From a checkpoint of a small mixture-of-experts model trained on Wikipedia.
Size: 10 layers, width 384, vocabulary 7968, 100M parameters.
Experts: 256 experts in each of 5 layers, 8 picks a token, a shared expert of 64 neurons.
Training: a variant of SOAP for the experts, 800M tokens, 6667 steps.
Below are experts of layer 3 (counted from 0) of a mixture-of-experts language model. Rows are named router (the router's row for the expert) and show model dimensions 192-287. Each number is 200 + 40 x the weight over its row's rms, rounded and kept within 0 to 999.
After each expert's rows: "comes after" lists some tokens at least twice as common just before its tokens as in all text. This comes from a sample of Wikipedia text that the model never trained on. Tokens count by the router's weight.

# expert 214
router,253,184,284,198,218,199,226,247,225,85,178,176,257,232,159,262,190,173,175,235,185,292,149,273,244,204,174,224,239,230,172,203,210,141,168,179,208,294,217,260,243,237,184,193,183,164,216,83,179,259,223,187,166,211,234,260,179,172,176,174,228,200,216,207,213,239,342,226,235,149,212,239,203,205,193,294,152,215,161,181,211,206,149,213,207,255,222,237,173,124,237,181,268,245,168,143
comes after: "1", " ", " (", "2", "9", "–"

# expert 196
router,212,201,247,152,230,226,209,205,69,190,171,167,184,263,167,201,192,225,159,181,204,138,122,257,170,120,175,228,168,220,135,166,211,227,188,220,203,192,222,200,167,200,233,248,223,258,202,199,265,229,197,167,169,199,229,133,180,162,263,250,166,315,265,277,158,220,243,235,230,176,225,155,161,189,205,243,213,152,179,213,202,184,190,217,83,231,143,155,235,260,205,193,172,225,222,147
comes after: ".", ")", " |", "\"", ").", "|---|---|---|---|"

# expert 37
router,257,234,140,190,217,184,190,198,208,127,180,160,185,137,178,203,89,164,120,209,245,252,213,186,147,209,187,223,160,180,167,138,240,194,194,165,171,242,208,196,185,170,153,224,176,251,156,201,174,256,271,252,223,239,186,159,266,170,154,167,133,185,233,218,247,236,168,191,259,240,222,119,186,178,167,239,256,130,215,129,164,250,195,203,175,139,187,204,227,175,222,209,205,189,173,211
comes after: "0", ".", "9", "5", "8", "7"

# expert 238
router,172,202,182,211,228,199,216,250,189,241,233,204,278,156,191,170,165,204,149,206,215,139,199,204,191,192,161,271,219,260,165,156,212,136,180,155,219,252,271,243,225,237,179,240,173,113,201,177,180,193,211,249,179,169,241,175,212,162,156,241,170,157,205,146,183,203,193,206,176,192,223,179,214,234,156,225,198,231,167,163,177,200,150,176,187,186,179,158,293,245,219,182,199,221,233,221
comes after: "-", "2", "Personal", " =", "|---|---|---|---", "Scientific"

# expert 143
router,229,243,193,148,201,160,179,223,216,185,247,208,253,240,176,228,191,230,161,178,187,147,298,180,198,127,164,178,205,207,162,210,217,195,268,143,195,257,223,208,124,165,204,237,193,204,180,130,145,201,295,216,168,181,245,170,229,169,195,217,228,221,166,237,249,221,254,245,179,154,228,180,174,223,120,181,299,180,186,170,235,140,162,168,211,302,223,209,233,191,185,169,179,273,180,182
comes after: " the", " The", " a", " this", "The", " other"

# expert 18
router,308,232,172,172,252,204,197,172,196,163,171,190,210,179,150,256,207,206,183,286,220,204,241,240,148,241,184,201,213,217,184,239,175,173,246,200,267,232,160,258,204,183,223,190,193,142,178,202,154,202,269,192,257,179,207,260,279,195,195,120,144,251,211,219,247,218,222,265,242,215,187,194,169,212,172,224,247,160,132,205,173,210,190,203,194,201,168,192,212,232,244,200,264,255,164,192
comes after: " the", " in", " for", " of", " a", " to"

# expert 122
router,165,186,282,154,212,143,182,224,231,155,191,166,192,138,192,189,201,150,130,201,133,223,186,200,162,188,181,207,204,172,179,140,227,132,164,182,193,206,319,178,196,208,182,172,118,190,166,180,126,176,186,204,273,172,208,237,222,146,184,182,147,226,133,211,215,212,236,250,134,147,207,268,218,262,184,208,219,220,223,220,241,143,210,156,164,186,207,172,259,237,201,173,241,242,170,178
comes after: " |", ":", "-", ",", "|", " by"

# expert 225
router,187,264,268,193,213,217,259,206,206,145,191,159,179,169,212,259,143,202,157,184,165,190,165,166,235,177,159,275,220,218,168,212,227,193,109,145,209,147,248,274,230,123,211,203,212,233,177,184,217,202,187,180,261,198,223,200,163,129,178,129,163,149,179,120,159,224,222,237,223,191,224,126,224,199,231,265,185,235,231,57,206,134,199,185,155,195,198,175,254,174,259,195,141,196,219,177
comes after: "0", "-", "2", "5", "″", "4"

# expert 3
router,196,235,158,208,207,212,259,245,204,188,226,180,215,232,215,223,246,157,185,265,163,223,183,268,191,207,101,229,161,181,175,307,192,143,263,183,120,230,215,196,181,228,237,203,228,169,205,207,135,195,199,202,194,207,199,188,183,130,140,136,115,158,221,180,165,221,255,221,231,347,231,253,205,255,213,161,192,119,222,181,207,117,251,123,178,216,182,230,268,157,250,221,144,255,222,162
comes after: " ", "2", "us", " Species", " Authority", "idae"

# expert 119
router,247,267,213,134,219,212,174,257,218,136,228,219,201,196,183,180,191,203,223,270,187,250,257,184,205,160,169,278,166,213,186,224,220,157,209,166,201,168,274,245,231,177,226,150,220,199,125,197,141,202,236,143,201,222,221,131,159,229,188,202,186,160,268,213,212,196,212,176,180,242,174,187,168,307,159,223,180,138,146,172,219,211,178,191,215,162,163,229,252,215,274,232,213,189,194,131
comes after: ",", " However", " time", " season", "6", " said"

# expert 96
router,183,173,163,214,223,165,221,244,244,188,182,212,209,169,169,164,182,169,171,195,164,203,182,230,175,185,136,243,165,268,165,149,246,235,191,190,148,251,242,198,199,150,213,198,182,115,180,192,202,200,193,242,192,196,233,208,159,305,134,158,150,246,238,185,212,226,234,215,249,205,213,151,196,222,193,152,225,241,213,160,160,198,179,179,179,199,188,146,203,125,226,248,180,160,216,176
comes after: " of", " to", ",", " and", ".", " for"

# expert 203
router,154,164,205,146,200,194,223,202,180,185,113,211,228,215,156,179,236,211,165,184,226,184,182,208,216,119,126,244,176,249,144,204,199,149,252,182,199,202,247,206,110,239,180,284,171,139,182,180,167,202,223,157,269,244,248,155,189,199,162,158,218,135,192,296,139,228,222,197,163,186,205,225,180,225,188,147,249,168,153,216,285,187,165,236,123,173,151,175,185,192,215,187,159,206,216,141
comes after: " of", " the", ",", ":", "-", " and"

# expert 169
router,263,248,169,213,225,232,177,234,251,107,246,212,178,267,214,157,197,204,171,167,172,225,247,230,218,145,166,180,208,190,125,136,199,257,287,200,223,209,175,150,132,248,236,237,239,166,105,203,155,207,260,190,203,210,226,146,172,168,208,236,197,190,162,250,147,217,232,174,205,208,206,268,166,185,180,161,264,214,177,178,171,115,151,211,164,211,137,142,214,203,186,209,215,187,207,184
comes after: " |", "|", ")", "|---|---|---|---|", "|---|---|---|---|---|", "|---|---|---|---|---|---|"

# expert 236
router,200,160,131,150,221,224,258,204,205,182,82,275,223,157,223,189,220,198,166,191,235,162,174,218,269,202,171,173,268,189,172,227,231,154,218,191,299,165,182,215,141,174,186,153,201,144,247,184,273,189,205,251,241,92,227,114,193,237,179,260,211,219,214,126,265,227,205,204,252,238,229,131,132,270,189,189,225,144,199,187,208,282,153,202,211,184,186,112,179,160,231,231,213,285,210,208
comes after: ",", ")", " the", " of", " The", " on"

# expert 139
router,232,221,190,130,210,251,234,228,208,198,142,220,255,80,172,167,208,180,140,267,126,210,163,206,192,141,188,220,231,203,180,224,259,151,240,182,273,266,208,247,168,197,172,201,205,225,231,125,201,179,207,112,217,193,225,264,171,150,179,136,193,256,159,158,221,213,271,221,183,180,222,167,215,243,186,151,159,155,244,234,215,289,134,195,162,232,190,207,239,108,257,194,192,266,191,167
comes after: "1", "2", "3", "4"

# expert 146
router,206,171,250,163,222,144,143,203,212,206,192,285,246,185,177,231,152,246,209,265,237,215,264,182,201,175,152,210,246,215,232,203,295,254,111,150,223,220,226,135,218,159,159,136,115,129,245,171,194,245,192,200,172,194,267,182,251,248,165,227,182,189,219,181,164,245,281,235,191,226,180,210,197,214,190,229,202,202,163,207,238,156,109,178,221,135,183,177,243,294,238,191,165,300,209,151
comes after: " the", " a", " in", " his", "s", " of"

# expert 30
router,279,245,171,207,228,260,235,258,168,167,158,189,211,194,202,191,150,153,162,214,229,245,198,162,267,122,159,283,234,214,195,186,179,233,202,169,227,228,234,184,109,142,193,254,170,148,201,213,246,224,235,209,221,224,173,201,241,167,148,69,89,166,194,158,186,228,140,179,185,255,235,167,197,198,163,164,208,118,204,198,173,289,225,162,192,169,164,159,235,222,229,146,168,242,211,173
comes after: "2", "3", "4", "5", "0", "6"

# expert 192
router,228,199,171,172,238,211,268,274,173,221,156,250,208,126,150,243,122,195,191,278,150,192,257,229,167,192,184,175,180,243,199,243,173,231,186,155,181,145,143,163,208,237,201,289,274,230,180,186,233,225,253,151,267,297,202,226,198,286,236,186,218,215,131,200,261,235,270,225,171,222,210,223,227,239,152,204,212,200,148,184,219,217,185,250,201,186,128,210,209,190,190,193,213,284,212,161
comes after: " ", " L", "L", "|", " N", " l"

# expert 41
router,228,175,181,189,198,221,228,267,174,199,240,159,164,202,196,203,195,231,118,272,228,225,188,165,192,238,166,199,188,180,169,254,236,199,211,163,179,176,186,189,235,168,199,188,208,173,178,180,176,273,272,237,218,210,229,242,147,199,192,256,225,229,203,188,184,249,198,235,230,215,259,219,167,186,194,170,196,152,165,157,189,216,205,154,179,211,138,211,219,200,218,222,276,213,139,177
comes after: "\n", " released", "'", " —;", "==", " album"

# expert 199
router,186,241,133,189,213,194,224,222,282,199,194,198,227,118,201,264,179,185,127,237,169,194,115,226,181,204,146,247,103,295,152,212,219,222,217,166,207,297,254,159,199,174,255,292,215,142,143,187,193,219,209,189,156,171,227,156,220,202,113,189,192,258,165,248,196,221,226,185,266,230,219,238,182,205,207,238,202,239,170,169,171,237,168,218,192,174,188,154,199,217,229,223,169,128,203,204
comes after: " of", " to", " on", " for", ".", " and"

# expert 43
router,285,278,218,186,208,249,249,239,140,204,223,202,241,258,182,185,135,186,190,163,182,197,151,181,209,259,213,179,150,163,194,150,193,202,177,136,145,171,216,253,234,195,212,165,206,199,257,212,188,205,226,247,201,142,198,219,179,146,151,224,213,241,217,167,304,213,202,285,257,185,194,237,269,200,183,126,189,221,175,184,239,173,74,157,181,230,198,172,238,187,243,164,179,128,163,181
comes after: " is", " as", " with", " of", ",", " in"

# expert 62
router,178,211,223,160,217,277,247,211,151,168,274,173,145,185,221,236,175,195,192,146,208,182,189,242,176,189,181,260,177,222,204,232,205,235,228,149,256,199,210,237,242,165,211,219,149,199,190,196,121,212,205,102,202,229,223,273,221,239,231,156,179,154,168,181,167,219,227,251,293,205,201,139,187,193,207,196,187,154,190,149,183,201,159,185,146,207,182,213,238,228,218,195,217,166,210,184
comes after: " the", " a", "-", " \"", " (", "″"

# expert 111
router,235,156,152,193,198,230,190,211,147,236,176,184,186,278,232,167,197,193,155,182,227,286,176,202,265,120,173,167,165,150,132,197,222,204,204,200,250,199,242,217,197,188,171,215,205,190,196,190,164,255,209,252,151,190,233,144,171,203,258,215,190,195,272,253,228,220,248,196,158,207,170,254,175,149,189,175,273,227,132,150,240,143,160,261,196,190,179,195,171,259,204,255,184,147,163,138
comes after: " |", "|---|---|---|---|", "|---|---|---|---|---|", "|---|---|---|---|---|---|", "|---|---|---|", ";"

# expert 219
router,187,198,219,179,255,234,250,225,166,157,187,161,171,127,205,204,171,87,207,209,153,183,200,182,202,245,195,193,219,251,187,129,238,257,152,202,193,194,203,260,236,139,209,161,209,243,134,193,158,217,214,175,197,191,214,247,181,204,192,162,209,144,240,199,145,203,203,194,291,229,271,188,147,163,167,215,173,222,259,201,219,138,180,150,127,160,186,113,217,207,243,220,161,230,213,173
comes after: "-", " (", " \"", " un", " a", " g"

# expert 104
router,208,121,158,202,215,193,259,211,201,210,201,247,234,153,186,194,171,187,160,234,182,173,125,234,207,196,225,272,230,220,177,226,241,203,195,210,272,160,235,185,214,237,223,173,191,175,212,210,115,175,264,247,188,262,213,208,220,218,227,193,207,191,246,164,256,196,191,212,265,258,235,167,50,238,170,193,231,71,118,183,184,257,136,238,178,151,166,196,228,229,230,113,241,264,142,198
comes after: ",", " W", "|", "–", " that", "W"

# expert 141
router,160,232,191,228,243,258,231,229,219,193,140,212,196,227,157,147,174,227,256,246,212,168,257,227,232,234,255,158,132,174,181,197,209,180,225,144,208,155,183,223,201,213,230,153,149,170,227,147,212,247,199,187,194,208,209,253,195,131,197,187,130,222,234,163,236,187,264,191,159,155,230,166,235,217,211,207,269,288,135,214,193,142,175,209,190,234,172,108,227,247,256,209,234,174,232,169
comes after: " in", " at", " of", " on", " as", " for"

# expert 20
router,183,236,219,191,234,151,169,236,175,203,189,181,236,147,235,198,251,215,158,171,170,211,215,223,153,150,90,196,194,161,190,207,188,126,190,142,214,238,250,176,178,152,170,271,200,148,219,197,202,233,261,197,201,146,224,179,222,212,168,233,167,236,224,207,169,247,253,180,222,282,220,228,222,182,189,120,196,185,188,151,186,264,101,209,188,211,132,149,226,243,212,242,169,179,168,179
comes after: " |", "-", " of", ":", " in", " species"

# expert 2
router,191,223,138,155,234,248,250,233,249,189,131,178,238,169,192,223,174,156,187,220,213,174,172,277,167,192,129,236,190,270,151,202,207,225,157,170,224,238,195,204,199,176,286,250,152,110,137,187,188,218,216,176,206,148,212,161,201,251,104,167,159,234,215,207,223,264,216,231,269,215,239,164,175,209,208,155,217,191,151,166,145,245,146,205,199,232,177,165,192,279,237,289,221,169,207,192
comes after: " of", " in", " to", " at", " from", " with"